python train.py --hidden_size=128 --d_expert=64 --d_shared_expert=0 --router_score="softmax" --routed_scale=1.0 --balance_loss=0.00717 --balance_bias=false --router_z_loss=0.001 --init_std_router=0.0106 --tie_word_embeddings=false --beta2=0.95 --max_steps=7519 --dataset="wikipedia_en"
Below are experts of layer 7 (counted from 0) of a mixture-of-experts language model. Rows are named router (the router's row for the expert), up (a neuron's input weights, with its number), down (a neuron's output weights, with its number) and show model dimensions 0-127. Each number is 200 + 30 x the weight over its row's rms, rounded and kept within 0 to 999.
After each expert's rows: "mostly gets" lists some tokens that are sent to it at least half of the time. This comes from a sample of Wikipedia text that the model never trained on.

# expert 4
router,148,204,164,177,183,178,192,236,219,152,181,164,217,196,194,209,191,238,164,191,192,165,175,150,194,165,157,214,156,164,221,216,142,223,232,198,236,183,231,160,239,161,256,218,182,208,243,162,236,221,248,232,206,139,235,211,195,179,192,229,167,169,235,199,157,197,168,180,224,255,197,147,231,210,246,150,175,224,227,169,200,180,166,174,222,180,173,193,185,220,216,165,166,194,226,193,207,176,157,220,223,247,150,209,157,180,193,204,167,184,173,193,225,218,191,175,215,265,252,217,211,240,214,187,228,200,147,164
up0,189,194,127,201,193,161,208,234,195,199,175,213,183,174,213,237,184,187,213,221,178,205,181,186,210,192,199,234,183,183,225,174,202,234,201,213,168,185,146,182,259,200,230,175,152,157,220,227,223,183,202,192,204,237,143,205,185,253,190,242,197,201,202,151,241,181,175,209,189,130,243,155,208,250,100,199,173,188,205,198,210,166,202,240,218,203,231,163,206,176,184,174,215,194,213,144,215,193,182,225,214,238,224,152,209,205,186,192,221,195,258,225,156,196,242,178,229,231,233,159,172,155,181,150,196,254,126,218
down0,214,199,218,237,206,236,269,186,141,135,185,252,204,137,141,189,193,181,198,187,232,166,201,257,178,223,187,232,169,244,212,206,183,173,200,218,165,182,170,206,206,216,187,204,220,201,119,169,191,122,215,230,232,171,242,174,190,193,192,184,201,163,225,227,190,168,226,196,189,204,238,203,224,236,138,197,196,163,220,225,177,192,213,218,153,157,199,188,215,156,225,149,198,212,187,258,136,182,231,179,202,191,207,208,169,182,213,198,163,219,263,215,172,203,190,220,239,190,169,141,243,191,178,200,197,239,208,199
mostly gets: "who ", "may ", "became ", "being ", "could ", "will "

# expert 3
router,160,211,169,174,175,178,243,247,239,178,159,167,228,162,185,169,203,241,160,221,167,188,156,187,205,172,153,189,169,219,216,214,187,171,245,219,213,196,170,235,234,244,243,237,179,218,223,172,219,217,247,230,212,175,226,186,209,175,243,219,140,179,235,195,221,203,231,178,241,242,183,165,244,213,226,177,155,202,241,171,234,202,163,182,138,174,177,169,224,233,200,176,179,191,150,245,218,203,168,206,202,239,174,231,163,174,155,138,192,153,187,141,228,241,163,198,233,227,209,228,219,205,192,185,227,168,203,172
up0,235,225,186,218,221,159,223,160,173,182,208,110,189,173,209,216,190,192,209,239,206,145,194,189,202,143,174,157,151,229,222,206,193,178,202,239,220,221,238,245,151,187,182,177,184,161,281,179,199,224,193,161,195,170,170,206,187,210,200,241,217,168,209,197,185,238,171,175,194,154,208,230,208,194,198,196,211,189,217,201,218,149,232,155,224,199,148,212,238,247,180,240,253,163,218,192,214,193,227,172,174,192,296,223,167,159,219,193,161,150,211,197,213,250,176,213,220,201,223,165,210,186,211,145,240,183,173,203
down0,200,149,174,164,117,239,189,199,228,208,160,190,198,220,211,212,201,226,227,200,195,199,194,189,200,145,231,199,152,191,272,220,240,224,175,174,177,258,217,143,228,214,170,205,198,225,208,231,183,179,215,177,252,241,236,163,224,209,173,172,210,182,222,234,222,196,229,198,162,164,205,257,238,198,241,230,202,184,255,195,206,199,278,178,153,175,156,216,236,209,238,233,224,201,164,213,248,199,180,214,159,193,237,222,255,204,242,181,191,139,225,192,182,200,246,204,178,167,194,252,198,171,195,181,215,211,162,211
mostly gets: "American ", "German ", "British ", "Soviet ", "Canadian ", "football "

# expert 42
router,197,223,171,219,207,172,229,238,209,192,173,178,210,159,185,190,201,240,172,260,176,168,128,184,180,168,163,250,179,195,223,191,176,155,254,218,234,168,123,215,221,240,219,196,154,219,229,180,228,245,239,232,191,176,216,158,144,181,231,237,123,185,236,183,192,240,210,193,204,209,194,170,245,213,228,174,170,187,230,189,244,180,187,190,138,160,188,169,200,225,180,156,176,194,160,195,194,211,183,244,227,224,194,183,143,157,173,158,180,181,187,171,232,196,182,195,200,231,227,221,208,214,223,190,237,156,185,163
up0,211,187,172,132,207,235,200,224,219,130,210,174,173,235,198,205,227,200,150,200,140,145,213,232,198,168,245,170,219,179,192,149,199,208,189,176,178,199,108,184,245,225,177,141,137,158,226,152,158,225,219,186,221,193,201,228,183,189,195,166,173,227,192,237,205,207,242,246,158,177,211,190,191,205,178,173,214,143,176,252,171,207,243,187,194,168,235,178,223,213,197,175,200,227,209,177,201,170,215,173,225,185,248,211,185,200,161,215,175,124,176,164,259,180,190,213,232,209,207,226,233,200,212,201,197,185,232,190
down0,188,181,203,217,170,244,185,182,222,148,214,162,166,242,126,171,168,202,236,198,222,205,181,197,232,209,209,179,229,233,133,234,239,204,214,185,230,188,191,171,168,227,230,195,162,205,185,233,273,213,174,209,186,246,144,177,197,235,194,161,219,202,204,172,157,242,217,183,233,174,194,240,252,191,167,212,143,194,195,164,192,197,170,203,185,219,201,195,172,221,183,217,255,181,248,194,149,216,201,207,185,145,186,195,177,159,126,116,188,212,172,197,218,235,215,187,200,223,232,171,224,196,146,222,179,241,229,206
mostly gets: "Democr", "Met", "Eur", "Tro", "Spr", "Tre"

# expert 38
router,180,229,162,171,197,173,190,253,244,165,172,175,196,168,250,198,180,245,173,216,174,173,157,163,218,161,149,212,160,203,222,230,166,204,242,200,203,178,160,208,229,198,245,230,174,228,225,165,240,223,250,232,217,177,221,211,161,154,230,223,145,162,235,201,175,202,207,173,240,246,154,169,240,245,218,163,185,210,244,178,187,166,161,164,172,181,178,173,165,228,173,159,157,192,172,200,205,188,179,244,229,241,162,227,165,164,165,201,206,193,215,170,239,206,165,181,215,240,231,229,219,192,235,182,238,165,193,176
up0,225,234,195,193,222,217,148,203,209,187,159,259,204,187,249,174,198,175,261,243,183,189,202,187,209,137,197,178,208,240,236,226,214,183,150,231,193,250,162,245,161,147,276,190,177,179,236,180,182,251,154,204,210,214,220,197,188,249,216,237,196,211,155,215,228,202,216,180,201,179,140,167,245,214,230,208,240,200,215,167,214,187,176,149,207,215,218,192,148,186,257,185,199,185,200,233,219,180,175,212,202,186,227,235,114,243,194,194,205,182,198,206,178,201,159,227,236,149,155,193,205,212,197,218,211,146,225,214
down0,170,243,192,136,164,192,209,221,244,182,145,209,199,202,236,194,201,222,226,250,221,132,167,191,199,170,201,175,176,199,221,195,204,185,259,164,270,252,222,209,228,200,244,182,242,269,199,213,212,165,157,189,221,274,204,190,202,215,202,241,197,177,224,185,180,203,204,242,170,224,200,195,196,185,208,202,228,129,171,151,194,136,186,207,164,138,215,249,194,232,207,184,211,199,200,165,210,217,182,217,246,229,140,218,244,231,187,190,144,197,183,229,177,214,181,218,207,259,213,205,178,206,167,194,205,169,199,178
mostly gets: "killed ", "000 ", "north ", "hus", "10", "promoted "

# expert 2
router,167,201,162,157,191,172,197,246,242,162,166,158,212,188,223,189,213,250,174,219,182,168,163,167,167,161,157,206,166,179,225,240,147,171,249,220,194,187,157,224,234,163,252,209,184,234,228,158,235,223,250,226,196,154,220,215,168,185,191,232,162,174,229,173,213,200,205,177,232,254,182,163,228,230,227,154,180,190,249,161,203,183,173,172,192,179,162,174,194,224,166,166,163,175,177,207,206,222,176,206,240,230,166,211,157,173,178,199,158,192,240,146,234,210,161,169,226,221,239,235,219,231,224,183,228,180,162,170
up0,207,205,164,191,187,195,187,161,184,176,204,212,175,153,141,274,225,225,212,186,178,250,196,208,210,174,200,189,203,199,177,180,180,184,207,137,200,178,178,206,214,166,231,206,211,167,205,219,188,190,185,314,192,170,195,162,191,230,175,180,198,186,216,186,220,199,162,182,161,185,215,183,165,242,216,173,159,244,216,210,204,167,166,207,231,207,152,209,167,148,178,225,182,196,213,152,226,222,191,219,169,181,207,204,187,182,173,245,226,160,163,185,237,202,206,167,91,213,175,187,176,175,200,114,192,190,134,194
down0,209,198,199,154,236,149,188,206,200,138,168,200,175,226,191,198,250,250,189,167,238,254,206,228,258,249,163,251,224,199,201,189,258,200,216,240,203,170,239,174,200,226,219,210,163,176,151,229,224,222,182,188,198,187,241,210,160,228,231,204,209,152,185,154,224,198,190,249,217,194,187,172,206,149,181,200,197,210,183,238,154,247,219,193,245,271,167,152,225,198,180,200,235,184,189,224,180,206,223,222,174,234,197,196,191,233,230,228,174,222,279,223,194,188,194,145,163,243,177,192,174,180,216,151,233,209,227,189
mostly gets: "when ", "while ", "When ", "though ", "because ", "if "

# expert 52
router,183,203,169,189,202,175,180,240,220,198,169,149,225,184,210,164,219,246,172,223,169,144,160,172,169,152,150,188,163,200,235,186,156,199,241,228,211,175,189,208,245,237,256,197,182,219,227,189,233,236,253,234,191,149,216,164,193,230,245,238,131,178,239,181,197,254,199,176,213,238,188,175,247,225,223,172,157,191,241,148,191,165,179,185,198,167,188,181,222,226,174,170,159,177,161,242,189,205,174,245,213,219,176,215,151,172,185,202,225,182,168,210,244,214,185,188,210,231,224,231,232,168,213,175,233,148,206,174
up0,183,219,186,172,196,161,195,179,218,159,211,232,247,204,208,200,138,195,172,238,213,218,185,232,207,204,174,156,244,224,184,147,231,196,217,190,199,229,208,168,215,161,176,234,164,231,185,202,181,227,257,169,202,190,167,138,134,229,233,239,152,283,155,223,211,229,209,190,180,176,185,185,218,203,240,221,226,172,186,184,209,210,232,212,201,185,217,193,234,177,170,142,191,168,178,187,220,156,207,177,171,151,235,187,184,206,224,215,199,209,207,160,207,184,153,189,244,201,214,258,241,156,240,156,239,144,231,256
down0,187,158,178,187,191,239,196,152,215,228,212,186,198,196,147,199,203,165,193,128,220,204,242,192,147,203,169,237,227,220,171,208,199,214,187,265,223,204,205,181,183,217,194,196,212,224,224,227,166,232,205,199,207,154,193,214,219,233,214,221,164,236,198,229,222,213,196,248,201,316,219,187,173,201,192,182,177,211,154,223,259,210,192,199,181,192,170,185,220,248,194,174,170,196,190,167,254,161,171,207,186,251,172,184,197,199,174,258,182,226,116,170,178,209,240,175,208,237,196,189,139,209,216,116,189,218,194,213
mostly gets: "Green ", "Budd", "Pakist", "Hong ", "Han", "Islam"

# expert 74
router,160,205,182,166,174,193,186,215,251,195,158,165,198,194,217,221,279,214,166,209,190,193,202,186,163,175,187,261,172,173,249,211,200,161,201,155,241,200,134,182,228,187,202,212,163,276,200,198,231,204,228,208,193,182,187,252,194,237,249,231,187,168,190,157,209,189,195,172,226,183,172,187,203,216,194,189,200,186,224,203,258,184,179,162,182,176,152,134,171,252,187,197,153,117,201,231,218,189,198,212,220,229,208,201,194,179,162,216,184,211,191,214,250,259,192,199,190,205,232,233,230,253,199,162,206,141,153,180
up0,166,252,230,220,200,181,163,224,222,169,202,195,173,179,228,210,202,133,171,205,217,234,171,245,189,201,253,174,161,286,184,190,187,123,227,236,155,198,223,177,212,179,237,211,189,279,206,202,207,244,209,212,248,240,225,233,220,234,169,210,195,156,211,230,259,180,214,190,192,201,243,190,179,192,183,218,198,211,152,198,211,217,204,184,180,185,172,222,252,215,157,179,184,195,206,172,211,247,180,160,188,206,226,186,198,190,203,195,238,228,253,191,221,181,159,189,200,218,154,196,182,143,136,169,210,144,156,182
down0,281,173,181,199,215,199,199,185,206,210,185,191,177,192,208,249,201,207,218,243,202,235,221,193,194,174,210,178,219,206,154,196,230,194,198,219,207,194,201,184,248,173,215,242,166,178,197,187,210,162,202,236,170,188,180,217,161,217,162,228,187,175,223,199,166,171,184,160,199,197,190,239,214,202,200,245,159,162,267,196,212,273,200,215,228,204,173,191,159,235,147,200,179,247,199,240,223,278,161,185,184,169,237,233,239,176,197,191,159,245,157,234,225,179,143,251,229,253,224,219,190,215,194,230,232,136,146,143
mostly gets: "also", "Coordinates", "Species", "Genus", "Born", "Website"

# expert 86
router,156,227,166,205,143,172,220,237,208,203,129,193,253,185,205,166,216,206,173,271,183,208,185,183,177,140,194,216,171,192,217,223,190,156,247,214,213,213,170,215,230,211,215,247,179,218,259,162,234,232,237,216,226,203,216,234,188,176,236,222,150,210,256,172,246,199,212,188,244,197,194,191,220,203,248,204,176,192,228,192,201,149,174,202,160,197,148,149,194,208,170,148,187,144,200,228,201,222,165,186,212,263,155,230,165,184,191,192,201,174,189,152,212,249,172,185,221,224,230,220,213,192,242,208,247,209,179,152
up0,223,192,197,261,186,184,164,210,244,234,191,134,199,183,177,179,256,207,218,226,178,195,174,180,147,195,193,161,237,218,206,162,207,183,182,215,216,185,207,201,167,180,133,179,201,117,187,141,182,158,216,226,208,218,219,237,201,163,182,194,156,175,251,173,251,227,213,210,149,186,248,217,206,209,170,224,202,184,200,219,190,253,164,214,245,228,210,193,207,229,250,205,209,142,235,130,204,252,191,187,201,210,190,149,188,231,163,200,193,212,202,185,198,207,211,132,210,212,202,241,209,239,167,216,168,235,244,157
down0,162,175,195,223,203,165,170,204,179,185,204,186,199,189,214,236,207,212,188,192,208,160,228,242,217,209,193,152,230,156,200,287,150,209,175,212,259,200,177,237,152,182,216,198,191,219,249,223,197,234,221,173,236,205,178,175,248,215,225,296,228,198,226,270,199,199,172,232,161,195,181,207,175,206,144,241,181,218,206,150,205,241,158,214,125,223,163,220,221,186,214,194,227,241,195,221,231,157,214,165,205,206,209,177,170,224,236,218,243,166,197,148,158,218,240,240,215,215,171,192,195,174,196,198,211,156,225,201
mostly gets: "species ", "city ", "area ", "members ", "club ", "album "

# expert 49
router,161,233,180,196,157,177,202,246,217,182,169,172,219,175,204,197,220,233,158,210,182,193,168,178,212,178,168,241,165,192,226,201,177,192,232,227,201,175,131,205,214,262,230,177,175,230,231,160,232,214,242,234,209,188,228,215,199,197,249,195,158,200,233,142,252,228,184,178,238,225,177,219,220,190,220,171,168,251,225,149,212,186,181,164,187,202,177,148,175,228,163,179,172,180,151,207,228,261,184,231,217,217,169,250,148,164,161,163,180,169,217,147,221,226,138,194,233,228,223,220,236,225,223,172,227,167,194,182
up0,175,189,182,159,186,188,209,256,155,189,228,142,196,214,164,179,204,155,187,219,199,138,202,194,187,159,186,221,203,198,223,254,211,125,184,175,202,232,208,131,150,122,161,193,141,226,195,225,217,214,210,188,166,232,242,186,217,237,237,141,229,206,206,235,210,223,150,173,174,250,141,201,204,228,210,186,154,174,216,210,220,173,223,187,182,185,234,203,211,157,213,194,193,189,158,183,199,250,235,222,245,190,177,164,176,231,187,258,196,161,194,166,190,169,194,188,202,246,215,209,211,171,210,205,216,198,252,230
down0,242,176,193,185,189,238,214,177,181,194,225,171,210,146,177,212,172,198,221,152,168,217,187,204,255,156,231,173,186,207,177,206,195,166,218,186,122,175,220,243,230,225,182,202,236,165,198,232,213,201,189,172,216,175,136,153,227,222,229,223,240,217,205,265,230,196,196,174,223,266,219,246,205,132,205,202,223,229,193,193,187,236,233,202,198,146,165,248,219,261,221,170,193,174,261,145,200,195,212,198,189,217,238,233,174,243,192,246,160,214,219,188,206,191,168,234,155,199,189,239,201,236,185,171,217,197,257,202
mostly gets: "FA ", "School ", "League ", "Society ", "FL ", "Department "

# expert 30
router,181,207,175,200,194,195,242,221,201,153,183,166,200,178,197,147,220,233,146,262,183,164,153,179,162,169,166,217,184,177,216,193,186,206,279,175,250,186,182,254,210,176,242,204,196,214,224,179,216,234,240,228,190,186,201,186,140,170,242,221,119,176,227,188,215,192,220,175,221,191,185,187,237,210,220,163,218,216,239,157,203,191,197,185,143,169,194,185,136,216,168,171,177,192,185,186,228,218,161,226,228,227,175,221,165,164,162,157,198,190,175,182,233,215,157,204,226,263,215,208,258,197,238,183,230,148,182,178
up0,206,207,172,161,223,219,183,222,201,180,263,179,224,194,175,163,229,200,215,166,220,178,169,200,205,195,230,213,152,185,208,222,182,145,221,222,211,225,131,261,172,181,196,224,187,212,215,214,183,161,228,193,229,199,201,206,185,177,203,213,154,163,169,200,238,197,239,174,179,238,190,204,219,273,192,205,137,226,194,154,168,214,184,231,258,216,220,176,252,176,146,175,207,246,190,232,160,185,162,140,226,193,206,158,198,232,209,167,208,192,231,246,139,184,182,206,188,247,207,213,226,177,200,187,303,234,202,209
down0,215,194,212,159,206,232,218,247,169,180,198,203,135,272,208,211,251,230,235,192,199,173,254,203,164,239,195,198,225,224,199,231,262,230,223,204,255,246,169,154,139,216,186,235,161,211,212,208,219,193,210,204,233,222,149,161,220,172,232,187,275,180,204,201,199,190,204,246,163,171,156,210,224,209,159,214,215,228,218,235,219,141,234,181,205,264,214,170,153,158,210,211,194,206,178,184,145,209,226,231,235,165,262,194,172,180,203,219,214,216,173,207,170,160,201,227,177,166,185,183,173,177,195,221,227,190,229,204
mostly gets: "soci", "sci", "hom", "Soci", "Syst", "Or"

# expert 47
router,178,180,174,189,199,180,171,243,234,188,163,195,206,200,178,213,243,207,192,190,192,213,194,165,188,199,172,219,172,194,257,186,213,190,233,166,253,166,133,199,280,210,225,219,167,211,233,171,253,191,221,221,230,207,191,236,182,232,216,244,196,192,204,133,200,183,193,193,189,196,210,171,239,233,220,126,192,183,211,200,228,204,199,116,195,124,190,169,168,256,182,188,118,167,197,231,214,243,197,213,223,227,202,213,189,170,185,208,246,161,209,183,210,270,199,178,203,219,194,229,246,217,205,156,214,179,152,177
up0,159,260,176,159,203,189,194,193,217,188,193,191,201,186,202,180,223,173,169,175,226,239,206,208,205,181,187,209,235,197,202,260,206,197,193,228,208,158,203,213,231,195,213,173,150,207,163,199,154,174,245,213,217,110,201,238,248,166,192,232,197,213,168,134,191,164,163,220,209,196,188,145,190,254,173,174,193,224,183,239,176,268,202,170,198,197,241,173,229,178,162,188,227,226,186,178,185,240,222,159,177,159,231,191,232,222,164,152,220,209,207,199,153,219,185,185,222,186,208,240,219,156,188,291,198,149,184,142
down0,239,185,258,263,192,218,236,197,182,174,160,220,237,209,177,242,192,200,174,175,188,207,190,167,233,274,172,209,177,219,214,190,221,158,173,179,237,239,169,241,144,226,219,208,187,216,212,201,198,227,212,172,157,192,250,213,221,206,163,218,227,166,202,182,285,200,172,204,177,210,202,182,191,234,144,213,182,176,164,143,190,233,213,156,158,203,227,254,205,218,202,180,186,217,196,211,191,231,225,220,224,196,215,200,202,202,166,161,190,178,206,195,220,211,150,205,160,133,222,217,240,163,224,230,190,187,91,188
mostly gets: "|", ";", ")", "also", "|---|---|---|---|", "|---|---|---|---"

# expert 36
router,183,230,180,211,182,184,201,230,218,144,188,198,185,149,210,168,180,245,158,215,181,160,164,190,163,172,169,219,171,161,218,218,170,189,267,175,233,187,181,245,233,185,242,206,164,236,248,181,222,230,233,222,189,169,221,189,151,195,210,248,125,158,240,182,161,234,227,184,235,211,187,190,218,201,206,175,176,208,227,177,192,150,185,184,160,159,187,169,166,231,178,198,181,215,187,190,209,230,186,239,240,222,198,242,150,163,135,157,205,216,235,157,232,241,179,209,210,238,211,215,243,241,241,175,240,187,179,164
up0,233,234,226,198,194,190,215,144,211,244,197,172,164,236,223,196,191,220,234,188,171,157,203,201,234,177,177,238,206,223,202,193,230,219,196,170,155,170,188,172,221,189,167,253,193,199,236,178,197,213,173,183,221,182,202,225,167,166,177,191,129,153,234,169,172,214,218,237,213,215,184,147,247,154,197,200,216,194,171,139,193,169,183,188,198,130,209,197,235,203,225,159,181,239,161,197,229,171,153,234,206,202,168,211,184,162,222,186,188,180,202,208,243,317,209,162,196,138,158,162,224,235,200,183,164,168,198,213
down0,172,237,222,157,220,243,211,233,168,201,261,177,155,182,196,194,220,231,171,199,203,174,222,226,164,215,212,212,201,173,181,193,153,179,211,148,204,150,182,185,183,226,197,233,200,242,231,271,214,222,151,155,197,215,162,218,199,235,198,220,264,217,168,151,277,194,193,233,246,241,170,175,192,217,213,129,213,243,169,162,209,169,237,180,277,202,183,162,204,238,199,153,212,246,196,218,182,190,178,233,234,206,162,188,154,226,209,203,231,197,149,183,166,236,180,234,199,179,175,192,191,203,183,163,208,221,208,196
mostly gets: "new", "Sec", "En", "prof", "prot", "hear"

# expert 11
router,166,191,184,197,160,186,216,247,225,211,171,179,175,178,192,188,266,226,195,198,194,163,192,166,157,180,202,224,176,215,232,214,190,161,241,183,169,148,206,229,238,182,222,254,175,212,250,197,225,222,199,209,213,163,226,237,184,199,225,255,181,178,254,153,239,228,223,182,203,193,207,191,217,231,222,179,133,180,223,172,247,167,152,165,181,120,178,175,172,246,177,172,189,167,183,202,229,238,175,233,192,207,182,200,188,167,159,196,193,187,248,201,225,252,213,197,266,185,230,241,248,213,181,168,207,147,153,174
up0,241,141,202,197,191,220,237,186,206,183,196,211,171,207,217,180,242,161,230,189,181,221,227,195,226,196,192,187,100,190,217,227,239,173,214,190,223,199,223,243,185,191,161,270,172,190,184,186,244,182,187,173,225,167,146,198,206,192,230,195,204,170,242,186,192,224,197,198,122,199,220,224,163,188,188,159,196,165,228,181,190,205,169,224,154,140,233,156,175,261,131,157,198,169,186,239,245,237,210,230,216,186,257,194,197,241,171,242,174,190,213,277,218,235,221,214,189,179,206,209,223,197,198,191,189,204,178,156
down0,252,202,221,231,167,229,202,186,244,195,191,197,217,201,220,185,168,239,219,222,240,227,189,176,222,169,210,237,204,195,166,210,148,194,225,205,199,222,171,172,194,242,231,213,194,221,247,193,192,181,214,213,236,231,211,185,135,265,158,200,236,255,175,251,183,115,197,175,195,171,201,157,185,221,242,171,188,171,236,198,142,232,204,145,201,167,150,208,204,243,204,266,178,176,180,138,195,224,237,220,170,187,219,217,209,217,195,207,200,230,249,181,211,283,184,244,193,160,222,217,192,191,170,195,150,198,226,198
mostly gets: "also", "Personal ", "Title ", "|---|---|---|---", "|---|---|---|---|", "information"

# expert 67
router,176,232,150,173,202,173,205,244,240,170,167,159,216,183,194,181,207,254,156,214,190,178,159,164,193,166,149,215,153,190,229,233,151,204,245,187,225,176,167,215,226,196,243,223,180,236,235,161,241,222,255,235,215,168,223,196,181,200,220,217,152,174,235,181,214,160,203,175,237,243,159,184,224,263,215,164,150,196,241,186,204,165,172,166,163,190,167,179,190,223,195,163,158,183,156,226,233,186,170,207,235,226,154,213,156,161,169,193,182,194,205,166,241,204,160,177,234,229,241,231,224,202,220,182,236,172,186,174
up0,197,180,173,200,163,123,213,192,185,201,160,254,157,204,179,129,210,203,210,231,194,212,186,170,254,245,151,181,174,203,156,219,171,182,152,250,198,230,210,187,196,210,160,195,176,229,216,218,267,204,269,159,223,179,157,197,178,158,170,165,183,233,180,187,190,254,246,243,228,215,260,156,232,221,195,173,139,213,228,236,188,206,225,232,209,221,162,216,193,198,171,233,237,189,184,228,185,208,189,188,198,193,179,200,167,210,171,193,186,172,172,170,185,215,196,192,240,164,220,177,153,257,205,182,264,198,202,193
down0,204,227,216,206,185,227,200,216,212,257,226,259,247,137,223,200,157,220,180,265,196,195,148,240,221,249,278,227,214,184,167,230,206,155,201,185,235,163,146,180,172,221,194,214,245,211,206,208,166,249,172,228,165,233,183,205,148,213,174,190,179,140,178,206,195,221,161,186,163,246,246,179,169,224,208,197,218,199,227,190,174,206,211,187,150,209,184,238,180,197,196,157,177,236,198,148,200,207,196,182,192,203,256,202,198,154,205,175,227,183,195,143,235,208,167,190,194,192,139,255,186,238,231,209,182,172,224,203
mostly gets: "\n", "). ", "\n\n", ".\" ", "\". ", "\n  "

# expert 82
router,152,229,135,171,192,189,229,195,198,210,203,188,236,202,191,175,207,234,161,247,206,201,202,124,169,176,180,196,162,187,238,216,153,195,236,176,223,169,165,252,227,148,206,253,171,244,210,165,223,210,244,225,218,204,218,225,217,186,217,235,163,182,202,191,253,205,225,185,254,181,151,171,206,206,235,179,193,174,227,165,229,192,172,142,193,194,179,180,189,205,201,170,194,194,193,233,224,209,171,243,273,260,154,245,185,170,165,214,170,131,238,152,231,200,190,195,243,221,231,251,197,175,205,184,200,187,204,188
up0,161,201,180,203,201,186,135,192,235,236,215,190,237,149,174,218,210,225,215,161,192,240,236,193,220,177,178,272,246,256,217,183,130,200,213,265,203,227,187,222,181,213,186,206,197,187,227,190,150,149,247,185,198,232,195,210,212,213,189,213,204,175,179,182,174,161,160,230,172,140,213,213,233,201,270,253,249,194,176,216,236,168,233,136,190,192,213,202,195,256,176,199,204,188,228,205,203,187,137,233,219,222,179,222,166,163,202,238,189,195,165,191,194,221,205,135,204,163,229,260,189,195,212,210,188,234,185,235
down0,196,115,215,153,208,199,218,177,195,187,185,199,229,222,155,217,178,203,199,184,207,203,211,232,198,199,207,235,242,227,232,225,202,261,205,175,177,174,175,173,213,136,200,174,208,199,150,178,238,194,183,223,233,191,245,236,231,195,242,214,212,213,164,148,192,203,161,238,163,258,197,194,223,163,214,135,215,221,159,208,242,119,203,185,187,204,216,228,182,206,170,175,214,201,143,199,228,189,160,244,206,269,274,218,163,228,217,214,157,189,250,226,129,196,210,224,210,172,219,193,171,198,215,173,224,206,191,201
mostly gets: "\n\n", "\n", "). ", "\". ", ").", ".\" "

# expert 70
router,177,243,198,222,207,164,200,198,227,171,144,213,264,190,208,189,195,257,170,282,183,169,165,143,150,199,170,247,186,190,195,197,140,179,231,191,225,188,221,210,210,186,223,244,162,258,196,169,198,240,243,228,218,175,225,272,193,158,203,218,198,186,240,198,238,170,219,194,231,201,209,173,234,183,220,189,195,189,209,176,224,164,151,211,161,177,164,147,189,235,192,168,193,169,153,215,231,231,174,191,242,201,194,220,158,173,151,205,196,153,198,167,212,225,197,179,211,213,262,230,232,212,218,162,222,197,199,146
up0,224,167,220,209,190,211,208,197,166,198,200,213,176,189,192,227,173,201,194,169,291,234,157,151,149,198,184,212,207,205,196,201,212,235,216,186,219,238,193,199,237,249,244,203,209,188,245,196,182,193,210,180,219,171,181,234,191,222,182,164,221,209,188,158,234,222,230,227,188,176,156,175,163,205,185,145,156,238,210,221,220,184,204,224,173,178,222,227,241,160,181,200,172,170,256,161,196,223,138,176,156,182,237,185,235,234,208,229,198,207,246,257,203,180,187,192,200,124,247,188,261,154,220,115,220,173,187,160
down0,160,199,242,208,231,220,233,201,210,232,253,205,195,167,268,188,160,191,220,261,229,192,239,257,192,171,229,201,208,236,180,190,209,218,162,222,148,180,184,213,156,194,172,190,195,190,167,187,195,189,225,253,182,232,223,205,216,148,175,221,204,241,173,186,167,201,251,210,186,196,153,206,180,204,168,184,203,174,241,198,229,201,201,196,182,161,157,172,236,183,225,140,175,226,176,190,194,145,229,191,202,215,241,161,201,171,195,264,222,165,210,188,198,299,254,157,248,165,224,197,164,189,169,241,187,191,188,235
mostly gets: "The ", "the ", "his ", "their ", "this ", "This "

# expert 85
router,171,195,158,224,195,185,187,223,218,149,182,170,209,167,207,164,202,241,162,267,159,184,171,187,194,160,152,171,174,171,217,180,154,218,249,169,192,176,156,202,228,199,236,207,192,225,242,172,239,256,236,226,215,174,236,204,188,147,202,223,135,186,217,218,206,236,229,170,228,215,168,183,207,222,216,175,182,186,241,166,225,195,177,183,173,191,165,169,187,234,235,176,178,192,182,226,197,158,186,287,222,230,176,232,167,165,180,218,208,198,225,242,235,215,152,178,252,235,228,217,215,196,245,170,231,181,136,180
up0,233,139,117,202,154,207,236,200,195,205,197,226,212,225,195,199,201,253,190,206,177,213,184,181,194,211,178,199,171,142,208,225,209,165,186,232,169,235,199,203,167,187,170,224,150,153,159,164,260,239,229,154,218,157,207,196,231,197,228,175,211,239,235,204,213,253,210,176,208,224,160,196,190,155,211,197,228,214,222,228,162,249,229,229,240,190,211,169,215,171,197,161,213,175,163,243,175,147,151,231,205,146,221,218,242,230,191,204,203,267,208,192,203,212,185,188,217,170,115,217,173,215,201,164,185,186,178,250
down0,147,223,153,188,249,231,234,226,191,118,210,156,249,202,210,145,221,183,255,146,175,210,199,176,195,184,174,224,197,217,186,194,253,183,209,177,185,194,203,202,168,195,196,234,236,198,197,254,155,232,211,251,165,191,147,229,187,178,200,107,225,176,250,202,197,216,201,282,181,214,226,159,214,189,193,207,206,174,216,147,182,194,202,230,151,147,190,178,176,207,196,225,168,163,215,263,221,224,237,208,246,192,194,214,189,174,189,188,190,140,214,167,179,196,188,186,179,195,215,186,176,219,235,217,187,194,162,210
mostly gets: "Lim", "Portug", "Pakist", "cross", "е", "South"